Weights of a small mixture-of-experts language model, trained from scratch on English Wikipedia: 1157M tokens.
Below are experts of layer 3 (counted from 0) of a mixture-of-experts language model. Rows are named router (the router's row for the expert), gate (a neuron's input weights, with its number), up (a neuron's input weights, with its number) and show model dimensions 128-159. Each number is 128 + 32 x the weight over its row's rms, rounded and kept within 0 to 255.
After each expert's rows: a language model's description of what the expert responds to. This comes from a sample of Wikipedia text that the model never trained on.

# expert 23
router [176 188 125 105 184 148 108 177 153  70 146  78 153 166 155 114 134 120 175 122 193 141  68 123 119 150 146  97 150 177 114 181]
gate0 [115 115 129 126  80 127 132  56 163  91 151  66  48 140 131 151 161  73 131 149 141 110 132  68 138 109 176  98 151 134 119 100]
up0 [108 124 166 181 136 126  76 161 116  84  89  86 112 125 145 154 147 138  82 227 155  77 133 114 112  89  95  72 182  89 137 135]
gate1 [ 95 115 110 148  85 151  96  82 151 140 167 114 135 138 166 177 119 173 132  97 128 124  87 146 142 167  93 109 155 163  99 131]
up1 [ 85  79 106 153 186  76  46 138 129 140 131 146 100 111 138 108 136  94 105 153 115 149  99 120 134  79  74 167 107 173  97  73]
gate2 [136 113 158 167 169 144 140 175 154  87 132 136  78 133 137 124 155  88 172 161 176 135 112  95 157 102  70  64 164 162  81 136]
up2 [109  99 125 103 169 120 168 106 138 171  93 125 127  86 108 127 113 145 149  74 119 151 139  90 130 127 159 155 168  63 157 144]
gate3 [183  49 101 117 163 158  91  71  96 158 100 133 159 112 124 153 137 144  71 197 143 138 108 131 132  62 182 151 130 133 104 107]
up3 [130 104  58  99  99  89 160 116 169 129 118 100 110  83 105 147 103 124  77 182 169 130 125 166 144 164 112 117 105  93 182 129]
gate4 [195 174 168 125  69 110  89 119  93 122 153 175 134  86  91  94 101  85 155 117  65 122 100 120 103 100 151 153 107  80 108 102]
up4 [206 122 150 116 142 124  77 188  76  94  66 157 172 121  94  83 114 178 101 148 160 123  99 100 161 175 128 104 152 173 111 142]
gate5 [208 144 174 176 142  95 116 162  96  57 136 116 175 114 157  60 162 178 127 106 123  93 157 119 145 111 106 113  98 131 133 158]
up5 [139 134 123 178 117 139  56 120 133 100 118 119 124 111  97 102  76 160 190 137 118  98 180 114 140 141  95 120  74 143 123  76]
gate6 [ 89 101 183 114  96 123 107 141 116 135 161  93 144 143 117  65 134 179  65 157 140  98 156  92 109 132 122  99 124 120 125 148]
up6 [154 160 109 128 130 173 162 172 175 125 140 160 146 116  86 108 105 120  87 120 114 146 127 121 117  98 123 114 152 145 115 179]
gate7 [181 149 154  95  95 127 120  42 151 116 122 125 117 163 212  85 159 159 211 132 134 138 119  84 124 203 181  91  92 153 144 123]
up7 [141  91 170 142 111 156 111 178 122 123 117 149  77 100  74 145 108 156 119 126  97 106 164 106 156 148 114 128 151 142 135 144]
gate8 [205 133 158 148 106 159 160 106 142 100 114  83 100 129 161 168  91 118 162 146 132 112 144 108  83 123 125 137  93  96 161 145]
up8 [ 88 172  94 134 144 107 109 119 136 138 120 182 111 102  85  99 162 158 124  97 180 145 138 116 138 128 141 100 115 134  72 162]
gate9 [139 151 103 172 115 158  86 149 117 157 155  70  80 115 139 125 122 170 170 136  80  76  76 137 126 126 178 187 109 153  78 147]
up9 [140  83 109 140 122 123 127 119 166 116 141 147 120 188 131 122 114 176 141 119  70 114 141 140 132 108 117 181 150 126  96 146]
gate10 [121 107 162 133 157 107 120 152  98  94 185 125 108 137 150  85 167 169 132 104 149  81  87 100  85  79 166 130 116 176  63 142]
up10 [106 103 142 129  82 207  75 121 126 122 145 126 102 117 135 114 131  95 130 166 151 115 109  85 172  53 153 109 108 130 100 121]
gate11 [ 98 149 123 103 163 141 157 121  92 131 127 168  99 120 170  36 138 136 103 128 102 148 124 172 172 178  96 181 166  80 100 170]
up11 [159 122 132 121 135  96 100 102 116 108 108  94 158 152 150  60 144 163 104 141 138 160 116 150 141 197 128 166 157  91 151 125]
gate12 [160 140 103 104 141 174 122 104 101 169 135 124 141 162 133 119 163 189 136 152 125  67 112 173  97 148 154  74 142 122  98 131]
up12 [163 127 153  99  98  92 143 166 165  63 131 157 137 158  87 136 183  75 138 121 183  89 120  65 110 104 156 129 127  85 194  99]
gate13 [160  74 131 159 115 142 118 121 133  95 119 137 130 165  92 128 132 109 141 117  91 115 132 113 158 134 117  98 115 103 164 163]
up13 [129 141 110 120 129 136  95 151 164  79 127  86 120 165  88 121 124 156 113 169 111  90 129 139 118  52 166 133 218 151 104  95]
gate14 [ 78 145 169 127 132 100 104 163 123 129 155 157 189 134 120 111 183 169 109 178 145  97 143 112 118 127  87 120 143  98  80 210]
up14 [142 103 107  99 129 161 117 100 123 104 168 170  91  86 159 113 103 116 150 128 111 121 187 115 140 122  97 164 102 175 125  79]
gate15 [164  78 121 132 154  95 158 128 116  93  98 116  76 141  77  96 125  83  93 171 164 148 141 142 110 195 166 130 124 126  79 119]
up15 [138 176 102  91 128 160 106 149 102 181 174 168 165 109 201 132  71 146 130  96 118 163 109 136 196 130 132 115  78 147 160 148]
What it handles: Capitalized word starts

# expert 7
router [104 113 159 109 108  86 143 135 156 207  85 146 116  99 136 150  65 104  90 164  74  37  70 139 151  71 169 154 100  56 119 140]
gate0 [143 115 164 179  93  96 105 148  35  91 116 139 129  68 133 178 126  86  81 130 120 125 114  84 208 141 129  95 151 151 106 115]
up0 [117 137 111 176 139 110  41 141 102 117 137  84 159 136 155 125 161 102  92 136 120 146 140 168  95 113 117 113  49 169 111 150]
gate1 [144 159 156 127 152 128 119 172 182 104 147 125 159  92 100  96 135  95 152 171 121  74  79 107 121 164 168  80 100 144 130  92]
up1 [127 188  74 140  88 155 118 137 102 102  79 119  99 121 182 142 107 117  76 124 184  75 125 171 122  95 106 118 118 207 151 109]
gate2 [ 97 133 171 112  82 189 140 106 104 128 108  85 116 135  99 136 104 144 160 104 119 122 144 125 106 158 135 154  87 102  83 168]
up2 [167 101 172 119 131 110 153 116 161 130 189 137 139 119 145  94 151 183  83  99 138 133 107  96 133 114 140 123 125 135 162  82]
gate3 [125 132 153 111  80  60 108 117 117  93 115 143 169  80 104 173  82 175 138 140 151 133 149 160 107 105 144 112  17 143 117 144]
up3 [162 108 108 156 140 188  94  87 148 161  58  93  67 167 127 136 151 129 107 115 155 150  64 156 131 151 126 171 121  91 124 110]
gate4 [ 87 168 157 134 114 101  79 109 203 105 158 109 148 156 168 151 119 134 158  73 148  93 104 166 120 113 105 132 117 134 170 148]
up4 [115 155 137 114 108 144 138  96 167 105 147 106  98 100 109 149 109 104 116 121 173 134  83 142 103 143 112 143 159 164 138  99]
gate5 [155 110 147  79 133 110 111 103 129 143 123  65 141 207 137 108  87 109  72 121 145 115 129 142  93 132 146 150  95 103 110 102]
up5 [191 156 151 141 152 157 176  75  75 126 159 148 135 125  77 142 114 164 157 177 161 133 146  91 126 133 166  74 111 124 161 121]
gate6 [120  82 152 144 166 204 116 119 200 137 145 100 147 116 140 141 112 186 144 119 168 126 121 145 156  92 132  67 215 151  87 162]
up6 [ 77 120 101 109 132 141 123 159 186 131 128 136 174 167 155 168 122 148 138 136 128 123 150 127 137 182  93  95 186 140 148 116]
gate7 [ 96  62  86 202 193 150 167 107 134 126 144 133  80  98 204  65 113 117  62 130  87  75 166 103 115 138  70 127 137 120 132 173]
up7 [112 157 141 152 121 113  73  87  98 136  98  97 124  89  99  80 114 157 164  82 105  76 157  81 156  77 109 141 147  89  81  98]
gate8 [109 144 157 102  94 116 153 154 102 112  94 103 162 101  86 160 135 137 107 134 116 105 108 158  98 138 132 106 131 120 147 115]
up8 [129  99 151 120 110  98 131 108 122 139 101 108  70 124  96 110 140 121 132 162 121 116 116 121 128 148 147 103 167 105 120  72]
gate9 [134 135  94 109  98 151 145 101 128 162 165 115 116 154 126 119 122 121 160 104  99 222  98 144  81 134 120 155 168 139 139  76]
up9 [123  61 127 114 135 134 141 162 140 122 134 159 114 128 103  73 128 203  75 120 146 120 143 148 128  93 110 141  98 109 110  86]
gate10 [132  79  32 128 132 150 129 156 100  99 160 123 100 136 100 151 133 164  69 145 129  65 121  75 136 118 117 103  74 136  91 108]
up10 [117 123  94  95  94 138 131 154 149 135 145 106 115  74 106  92 183 174  72 105 137 186 122  99 121 156 189 166  72 170 131 165]
gate11 [ 79 161 146  91  69  65 154 148 132 169  81 141  75 120 148 163  99 197 195 100  72 161 103  84 137 173 105  95 122  93 132 159]
up11 [153  94 125 149 210 101 115 133 152 130 195 102 127 125  99 116  96  98 173 118 138 178 190 109 153  91 149 147 128 174 120  87]
gate12 [104 134 150 149 110 126 204 139 177 114 171  65  94 163 136 131 167 102  95 204  94 145 124 136  83 159 132 148  69 110 131 157]
up12 [150 157 139 125 142 138  81 151  81 107 138 118 134 117 120 168 143 103 134 138 112 120 118 115 138 174 123 174 112 168  82 184]
gate13 [123 117 103 117  73 103 141 103 182 116 133 134 124 117 191 130 101 137 169 170 149 142 200 110 127 132 187 105 128  63 131 122]
up13 [126 108 142 100 155 101 103 141 132 111 121 108  90 110 100 148 136 135 126 157 195  94 166  89 172  99 157 109  94  85 112  84]
gate14 [119 142 108 123  96  62  89 128 110 136 191 116 102  97  81 157 123  88 100 174 111 135 166  49 122 144 121 122 106 109 136 104]
up14 [124 100 111 186 105 161  95  72 127 116 143 164 133 134 136  81 114 102  90 116  62 102 107 107  77 145  63 140 138 176  95 110]
gate15 [146 179 114 191 116 107 169 106 122 140 169  76 127 138 148  69  95 135  82 125 149  78  97 153 121 103 122  82  47 181 180 125]
up15 [143 131 137 145  79 166  51  99 120 169 188  99 110 132 121 108 183 157 151 133 166 189  80  92 130 126  98 178 125 134 122  99]
What it handles: Month and place names

# expert 9
router [123  97 100  67 142 153  79  84 113 116 154 163 135 147 191 144 138 105 114 121 123 155 110 143  97 159 164 120  92 137 110  71]
gate0 [151 205 167 130 123  89 175 158 114  57 174 145 124 120 104 130 104 196  75 170 144 134 134 150 144 111 129 105 127 173 113 146]
up0 [ 64 140 153  88 106 136 123 159 109 173 160 140  69 195 172  66 115 105  59 164 173 143 105 111 117 129 121 115 143 137 123 154]
gate1 [152 118 163  81 178 150 138 154  88 138 102 160 107  85 200  91 142 144  81 145 144 163 159 108  94 195 172 155 141 158 158 110]
up1 [101  60 123 192  82  81 170  71 120 137 131  39 169 111  86 110 140  75 118 134 137 125 119  95 128 124 123 157 145 136 155  92]
gate2 [199  84 128 165 124 130 125 134 110  74  92 114 128  74 113 127 116 104 148 144 136 188  88 115 120 136 118 107  97 126 124 186]
up2 [162  61 115 114 147  97  51 161 142 159 100  65  98  72 135 161 131 174  86 163 137 154 111 155 134 143 165 173 106  74 108  64]
gate3 [101 123 111 107  95 145 147 119 159 154 142 115 154  62 126 157 129 122 110 155 119 144 122 116 130 159 145 114 127 109  67  60]
up3 [192 110 184 151 101 128 173  99 121 123 152 149  92 126  69 114 129 149 121 144 153 133  66 153 164 183 115 165 110 154 152 108]
gate4 [167 102 132 169 137 141  79  87 161 139 131 112 104  65 131 135 135 153 153  81 143 165 128 161 157 153 201  89 189 140 108 106]
up4 [149 145 180 132 196 118 137  98  84 123 114 132 154 102 152 123  56 129 168 148 148 120 160 165 134 117 146 134 141  71 143 136]
gate5 [185 107 103 132 168 108 128 189 114 114 154  97 128 118 113  95 110 155 192 142 126 193  61 117 126 105 147 111  48 174 135  63]
up5 [128 145 131 105  90 129 134 128 160 208 105 114 155 122 108 153 139  77 108 110 136 195 124 125  78 146  92 182 158 163 121  42]
gate6 [114 202 180  81 110  50 122 117 171 118 136 117 140 152 167 158 157 101 188 151 120 144 122 140 161 144 152 175 143 130  71 156]
up6 [ 61 110 163 152  57 114 113 142 152 158  52  92 139 142  96  88 143 144 183 134 130 203 103 180 140 138 147 178 167 105 157 126]
gate7 [169 177 133 118 126 153  97 150 124 135  44 108 142 141 141 117 225 150 148  88 182 103 166 150 187 149 144  87  74 114  70  86]
up7 [170 141 101 120 140 133 117  87 149  69 207  99 151  94 129 168 157 161 156  96 143  93 114 126  75 197  83 122 114  65 124 151]
gate8 [152 105 128 129 143 118  94 141 107  88 134 132 151 136 139 131 140 114 140 127 169  79  77 105 141  76  91 153 164 117 153 156]
up8 [122 155  82 146 158 141 177 122 122 166  94 139 133 105 113 136 123 101 145 173 137 168 134 158 201 120 159 100  90 149 116 139]
gate9 [122 153  62 103 140 111 159 123 145 161  85 107 137 153 120 158 116 152  98 155 125 164 125 109 169 105  83  92 127  86 175 156]
up9 [ 65 189 116 142  86  89 141 198 138  91 161 100  51 171  98 129 174 131 117 133 115  72  72  84 113  74 100  85 120 152  61 107]
gate10 [169  63 132 147 129 101 115 187  97 162  65 118 119 193 145 164 162 194 109  87 126 122 127 135 101 129 140 135 105 130 140 102]
up10 [145 127  95 146 105 131  93 177 126 107 113 145  69 126 142 131 142 173 131 126  84 174  69  97  93  99  90 135 170 138 129 143]
gate11 [104  52 104 116 159 158 117 173 136  86  83  99 145 126 121 115 144 102 110 207 127 155 144 178 143 145 179 122 159 134 110 120]
up11 [156 130  39 121 135 156 148 128  73 128  88  50 112 105 165 139 124 194 185 121 101  94 140 107 144 100 121 129 100 175 204 120]
gate12 [141  60  55 148 109 115 136 167 155  98 143 116 117 135  90 116 109 131 116 146  85 142 146 145 175 176  63 116  78 199 117 134]
up12 [134 202 125 133 103 137 111  97 160 163 151  64 138 140 104 129 105 130  90  79 152  64 107 140 121 128 132 121 123 163 168 185]
gate13 [129 118 117 137 125 120 140  84 122 104 138 138 162  78 124 127 121 132 139 240 134  84 143 142 151 131  86 134 105 149  72 125]
up13 [ 76 108  96 134 146 105 106 138 126  91 118 146  62  88 169 123 151  79 116 156  65 121 144  98  42 113  97 168 117 142 141 148]
gate14 [165  92  72 109 143 137 121 100 116 105 144  86  81  99 111 136  72 162 122 154 142 209 120 180 141 146 146 171  65 177  99  96]
up14 [148 120 123 163  88 173 180 105 200 220 153 128 130 103 196 183 125 124 130  87 108 180 121  94 151 178 125 163 150 105 101 130]
gate15 [ 30 114 143 149 108 158 145 109 131 130 124 156 140 121 109 160 173 134 161 151 112 132 126 137 120  71 112 138  78 103 133  91]
up15 [157  81  63  87 105 110 165 212 134 158  81 119 107 109  85 195 115 128 127 172 120 136 166 147 167 156 113 108 110 111 152 186]
What it handles: Foreign-name syllables

# expert 20
router [181 127 100 148 141 162  87 161 154  96 165  89 183  95 124 129 140  82 126 145 113 149 119 135  94 133 119 117  99 123 177 186]
gate0 [139 119  77  71  95 128  95 150 142 172 157  73 132  67 119 134 177 108  96 133 195  95 198 134 108 136 128  96 128 147 127 170]
up0 [144 192 150 108 132 161 140 111 182 109 125 165 123  58 115  80 126 136 143  78 108 147 112 174 139 112 103 168 167  98 121 120]
gate1 [120 109 109  98  53  86 137 118 166 153 136  56 139  98 115 109 154 121  70 132 126 129 124  97  25 152 142 158 124 163 117 108]
up1 [ 98  58 132 154 114 103 112 118 161 152 121  40 108 153 117 124 183 148 182 120 123 141 148 155 100 144 159  96 191 116 138 198]
gate2 [107  85 107  77 168 151 146 107  94 152  97 102  88 126 121 139 171 150 139  99 145 134  80 134 106 109 188 137 136 163  70 133]
up2 [140 144 152 105 116 137 122  95 109 131 124 109 204 135 124  67 126 131 155 165 157 141 103 134 113 182 129 130 149 190 176  97]
gate3 [118 150  83 113  90  83 102  97  82 136 101 119  98 128 132 160 173 120  69 147 183 129 153 127  66 141 153 100 162  81 140 135]
up3 [130  95 165  99 156 129 110 137 113 150 168  91 132 160 144 118 143  87 168 138 145 112  99 161 128  66 184  81  98 159 138  81]
gate4 [ 81  66 128 181 134 117  73 105 149 126 144 110 129 130 129  67 134 151 161 144 104  96 114  95 126 141 150 126  71  83  87  80]
up4 [141 102 116 105  94  61  91  84 125 137 124 108 105 162 119 202 140 150 131 130 129 109  92 161 142 109 104  87  53 189 170 113]
gate5 [ 62 149  91  97 115 124 167  91 109 104 153  54 120 138 173 187 165 203 152 154 119  78  95  60 145 118 168 132  99 109 146 106]
up5 [116 174 134 148 122 163 138 111 116 149 153 158  88 121 122 134 163 133 241 105 147 116  92 127 168 109  48 128 169 143 137 129]
gate6 [139 160 156 142  84 138 127 141 150  91 174 173 115 127 113 182 152 114 122 161 132 115 129 106  82 141 140 143 146 122 122  83]
up6 [ 73 176 183  70 205  95 155 176  82 124 132 135 177  95 118 133 119 120 105  62 157 122 169 152 148  97 172  77 131 192 136 169]
gate7 [144 109 136 186 120 150 136 103 153  80 101 102 129 114 120 103  99 172 126 200 153 108 148 130 100  68 140 126 114 168 160 100]
up7 [104  96 170 133  37 149 103 126 122  61 148 115 133  98 148 109 133 101 153 130 115 116 137  46 130 131 149 117 163 133  41 148]
gate8 [127  87 111 105 149 126 126 131 151 124  87 122 132 132 131 140 186  76 142  88 112 118 137  92 127 148 130 100 127  90 122 145]
up8 [158 166 131  66 101 135 121 119 154  82 167 136 182 103 134 182 114 165 144 144  66 117 146 129  80 136 140 150 144 101 125 100]
gate9 [135 117 141 100  98 172 146 114 169 141  55 141 101  97 129 112 155 139 175 109  94 101 107 153 100 126 131 133 120 118 109  76]
up9 [ 96 153 106 118 168  85 162 146 121  94 110 157 150 122 105 134 109 117  99 170 132 127 131 142 141 147 198 146 125  80 139  98]
gate10 [112  98 109 157 104 121 168  94 118 125 111 107 156  87 140 152 120 109 106 142 155 176 119 117 160 200 132 143 118 116 177 165]
up10 [175 130 119  46 104  80 149 134 118 135 125 156  60 160 160 154 142 110 160  88 113 112 131 191 168  78 147 173 140 128 105 183]
gate11 [128 150 123 153 136 145 102  79 134  25 122 169 161 108 167 121 120 117 124  94 143 162 144 106 195 110 135 157  46 104 117 161]
up11 [117 156 172 120 125 118 121  90 147 141 105 162 153 114 182 134 179 140 142 101 147 224 204 121 141 193 129 127 157 111 106 133]
gate12 [151 113  91 124 123  99 115 137 150  94 134 126 157 139 121 200  64 132 160 137 155 118 107 116 155 112  78 206 181 101 163 150]
up12 [134 146  52 120  43  61  88 116 104  95 165 124 158 137 141 181 142 184  98 131 116 105 131 113  87 109  36 124 104 101 104 183]
gate13 [144 152 136 120 171  42 125 190 126 116  83 118 107 113 189  70 107 119 126  63 122 147 147 115 103 100 162 160 115 141  94 108]
up13 [113  81 156 128 133 150 123  86  92 106 110  90 153 119 128 146 166 114 151 150 104  99 142 121 140 141 145 154 124  98 114  85]
gate14 [134 153 125 122 134 113 151 121 145 193 113  63 151 155 103 151  54 130  96 118 110  66 109 146 144 171 117 133 162 134 194 126]
up14 [106  89 187 110 178 129 133 149 107 154 126 148 191 115 143  38  82  90 116 148 114 153 121 141 175 154 112  74 145  81 112 104]
gate15 [ 66 129 170 133 109 175 148 122  79 101 109 114 171 125 130 136 143 188  98 111 173  87  74 141 172 121 115 112 145 139  76 158]
up15 [144  89 131  76 139 144 172 159  84 113 137 117 122  73 136 117 157 147 170 133  67  84 154 191 159  91 125 104 139 118 114 134]
What it handles: Name syllables and headings

# expert 4
router [128 117 200 174  93  96 135 127 142 178 147 143 173 121 193  91  80 208 121 148 139 186 151 132 110 152 150 133 118 131 140 121]
gate0 [131 112  58 148 140 114 106 131 132 109  98 137 135 191 211 121 141 125 109 131 100 155  93 105 135 211 132  78 157 163 155  81]
up0 [114 111 128 164 127 202  98 161 115  76 104 121 129 140 106 153 155  61 117 126 117 112  94 137 101  50 104 151  87 135 162 159]
gate1 [182 169 131 124  73  99 106 164 137 135 138 149 119  87 145 110 110 150 188  27  74 173 111 114 118  83 135 115 120 175 106 114]
up1 [156 143  83 125 147 171 119  83  95 105 159  69 143 151 141 118  94 143 105 165 124 146 105 149 158 179 155 130 102 186 145 146]
gate2 [140 154 104 135  82 116 146  86 158 122 126 118 122  77 104  94 109 102  61 109 173 124 149 143 170 132 175 139 133  92 149 120]
up2 [134  98 100 120 113  59  90 113 106  66 141 132 122 210 165 150 148 127 105 105 144  58 176 115  89 111 159 120 138  82  88 113]
gate3 [ 91 155 124 103  94 129  90  88 134  92 148  86 124  86 134 147  81  96 118 124 136  93 133 154 156 128 116  58 101 126 164 113]
up3 [150 163  80 178  85 131 179 111  79  95  98 141 174  62 183 197 141 121 158 196 162 116 125 112  99 130 138 153 124 112 146 145]
gate4 [193 140 127 126 103 169 139 178  57 105 161 131 127 106 105 144  96 113 123 120 139 107 142 135 170 155 106 158  81  87 114 139]
up4 [ 62  88  87 115 120 115  85 104 126 127 129 104 115  87 131  81 108 155 155 124  96 197 108 103 174 112 131 186 177 106 103  85]
gate5 [121 143 112 132 129 149 171 165 148 146 175  79 137 153  61  90 160 109 105 147  86 138 144 147 153 140 160 102 106 100 162 154]
up5 [191 144 168 139  92 176 147 152 158 129  96 162  44 145  92 163  95 151 122 139 206 122 120  70 143 204 101 140 135  83  99  61]
gate6 [136 136  73 172 172 109 111 101 101  52 143 105  89 129 123 139 120 172 113 118 106 125 151  86  87  71 167 103 140 150  98 132]
up6 [166 156  95 150 173  79 131 101 135 144 158 157  90 131 127 149 102  99 141 164 153 134  86  96  62 126 101 122 120 133 151 148]
gate7 [146  87 165  87 128 138 145 144 136  91 120 150 130  91 157  89  99 130 142 127 109 101 168 150 124 138  56 103 154 110 134 147]
up7 [101 139 123 130 101 160 161 106 138 182 130 159 155 153 190 132 117  82  72  87 125 115 163 100 125  93 160 114 160 128  63 139]
gate8 [ 96 108 111  77 109 105 124 116 120  80  71  89 130 152 120  90 137 116 106  75 151  55  92 115 125 148 222 115 116 126 160 179]
up8 [162 147 109 154 155 132  89 106 144  95 123 132 120  94 121 171  99 132 130 166 114 119 117 132  82 138 142 172  97 118 146 111]
gate9 [108 131 133  82 149 110 158 122  95 159 116 161 116 128 164 190  76 147  84 159  89 140 157  78 110 112 120 131  80 181 132 151]
up9 [178  92 135 143 140  91  55 139 107 103 167 120 157 172 119 185  97 151 169  85 126 101 120  76 157 128  93 147  98 127 151 142]
gate10 [ 94 142 151 191 160  65  93  94 136 189  85 166 171 111 174 145 165 100 142 113 142  59 142  93 141 127 131 101  86 113 174 131]
up10 [122  77 108  97  94  71 228 106 128 120 114 134 132 137  86  99  98  81 128 159 153 146 120 108 133 127  77 141 156 158 141 137]
gate11 [106 134 153 136 147  82  85 176 145 175 152 102 116 145 156  60 149 146 105 121 174 111  84 110  75 113 189 106 172  87 143 114]
up11 [145 103 116 140 135  71 123 106 179  95 178 123 125 137 114 143  41 134  86 158 146 183 161 146 189 113 111 186 147 117  77  90]
gate12 [199 135 102  94 149 163 114  68 135 125 126 125 155 117  73 103 178 146 154 161 204 162 122 117  94  90 164 167 181 100 115 124]
up12 [127 115 162 149 128 135 133 145 154  37 169 172 127 138 166  94 137 133 178 119 140 129 178 171 131 128  60 129 154 148 124  98]
gate13 [132  97 177 139  97 172 153 138 196  74 152 109  79 129 188  85 178  94 166  96 153 110 121 157 172 135 149  95 115 134 142 127]
up13 [153 112 130 130 111 146 120 128 125 115 127 127 124 118 112 158 165 161  79 126 146  76  89 145 109 169  91 134 104 126 198 100]
gate14 [112 187 165  42 105 188 113 113 127 142  68 132 138 115 148  76  95 121 161 153  53  50 141 122  73 140 130  55 116 148 103  54]
up14 [128 120 154 215 172 148 145 186 112 116 185 133  77 145 160 109 128 129 149  49  89 211  99  84  90  63 119 156 136 130 138  92]
gate15 [125 109 116 107 148 118 124  98 116 106 126 135  92 132 127 121 163 130  85  99  87 129  84  90 106  58 118 156 163 122 144  77]
up15 [ 96  80 153 150 122 113 145 159 186  87 139  77 103  62  93 152 114  95 168 126  77 121 147 178 117 141  71 154  90 178 124  77]
What it handles: Possessives and pronouns

# expert 6
router [115 120 124 135 111  78 116 140 121 165  90 145 105  89 125 108 172 134 118 137  78 118  44 104 114 120 115 123 133 127  85 104]
gate0 [143 117 187 143 154 132 146 130 151  94 122  84 140 103  97 122 101 150 170 183 130 152 127 188 107 143 179 105 132 118  69 139]
up0 [148 105 166 181 137 141 127 110 134 108 107 112 164 103 141  96  99 165 172 186 163 197  87 168 114 191 149 122 149 111  99 164]
gate1 [133 107 127  92 143 160 143  77 164 190 113 116 142  78 157 157 180 126 144 171  85  90 170 140 106 108 111 125 126  95 157  85]
up1 [104 133 140 138 169  95 150  99 157 152  98 102 156  91  98 150 210 149 156  92 158 184 143 131 129  11 139 105 137  85 156 160]
gate2 [121 177 135  86 139 200 119 129 169 143 145 125 159  96 123 127  92 162 120  87 143 107 136  35 104  88 142 193 107 123 161 116]
up2 [132 100  77 141 182 139 125 138 170 161 134 102 120 110 152 126  59 143  87  37 193  88 136 142 141  98 136  82 122 115 136 105]
gate3 [147  87 152 102 110 129 127 138 124 110  68 146 166 188 118 147 187 109 133 126 205 149 115 130 153 109 140 116 112  64 156 118]
up3 [185 155 102 163  70 117 145  94 117 131 104 127 156 141 121 110 103 157 110 133  97 104 103 172 159  94  37 133 158 122 120 152]
gate4 [164 144 170 126 183 172 140 202  95 121 154 172  77 167 137 198  77 112 192 160 142 121 205 152 157  67 167 168 140 107 174  79]
up4 [ 95 106 178 128 186  92 156 129 108 136 142 131 160 149 121 160 100 129 134 111 101  73 125 145 176  93 107 131  57 122 129 142]
gate5 [ 80 133 108 116 161 166  91 141 107  81 173 107 127  95 141 115 109 140 158 110  71 144 160 127 107 127 129 129  98 123  69 182]
up5 [193 143 158 119 146  73 124 132 114 141 128 184 170 131 103 127 137 130 147 145 109 178 118 129  88 144 127 147 148 100 126  80]
gate6 [160 139 105 142 146 120 136 135 116 101 165 179 149 136 158 122 162  69 148 168  79  88 135 110 117 206 105 161 113 152  98 103]
up6 [161 131 160 114 122 145 155 128 121 154 154 126 149 141 141 170 114 130 105 111 117 185 142 160 184 101 171 103 177 109 137 148]
gate7 [127 116 128 159 122 137  93 101 150 156 120 132 164 164 102 142 135 126 103 125 161 150  89 107 185  76  70 122 134 164 148 171]
up7 [124 136  75 124 163 193 160 115 135 104 107 132  95  61 121 134 148 129 135  43  99  99 115 128 130 168 111 121 150  96 164  74]
gate8 [149 138 160 141  63 102 142  99 124 100  98 161 154 155  99 127 145 121  98 125 167 129 150 230 126 139 122 173  99 117 104  91]
up8 [111 142 134 137 149 135 125 138 162 145  49 141 148  90 130 143 152 153  79 144 110 108 122 127 162 141 133 132  72 140 144 101]
gate9 [178 107 144 112 147 143  78  53 149  68 110 146 110 131 123 132 104 115 126  97 151  91 142 112 151  76 121 137  92 136 158 187]
up9 [171 138 153 102 114  59  60 117 105  93 171 133 154  82 111 123 112 122 121 109 112  75 157 107 145 129 151 168 139 101 129 133]
gate10 [134 123 127 118 138 126 135 114 159 131  84  92 142 109 110  99 172 141 115 144 106 154 126 117 106  98 142  92 116  66 137 107]
up10 [ 83 131 150 141 108 112 185 151 119 166 125 147 151  83  99  87 126 154 131 147 167 104  77  95 124  80 171 102 114 104  84 161]
gate11 [170 108 167  99  91  56 107  98 177  78  92 118  97 126 139 120 143 114 118 201 123 123 130 115 124 174 133 119 166 139 177 193]
up11 [161 175 129 126 105 130  89 121 217  83 135 145 174 157 124 171  95 131 184 140  84 132 110 179  84 123 154 164 173 162 145 147]
gate12 [ 98 114 113 122 158 140 182  93 121 105 175  85  82 135  71 120 108  95 103 142 108 109 155 114 129 125 103 109 168 143 145  18]
up12 [123 132  71 118 150  69  73 144 108  89 119 143 180 165 120 107 169  64 140 152 108 101 145 104 123  87 131 115 138 162 176 111]
gate13 [153 118 181 165  87 183 103  88 179 179 120 117 142 121 154 188 144 143 117 103  73  50 189  92  97 142 186 129 134 152 189  82]
up13 [174 108  99  53 122 181 170 198  81 124  68  87 169 176 133 123 106 102 137 211 164 236 157 126 193 128  90  91 131 125 100 156]
gate14 [136 137 124  85 105 162 124  75 101 149  91 149 140 170  98 181 146 174  95 140 102  80 152 176 109 129 156  99 157  92 151 111]
up14 [141 171 134 141 115 113 168 122 149 131 127 147  83 112 113 117 177 176 120 133 165  87  72 163 166 106 173 131 139 156 108 122]
gate15 [139 189 181  81 167 100 152 192 123  67 154 109 117 115  69 169 100 143 127 101  86  48 150 109 117 162 139  70 171 165 134 135]
up15 [113  96 101 164  78 158  89 126 185 200 124 202 122 139 131 111  67 139 134 158 155 167 111 159 109 150  74 120 145 100 145 151]
What it handles: Spaces before numbers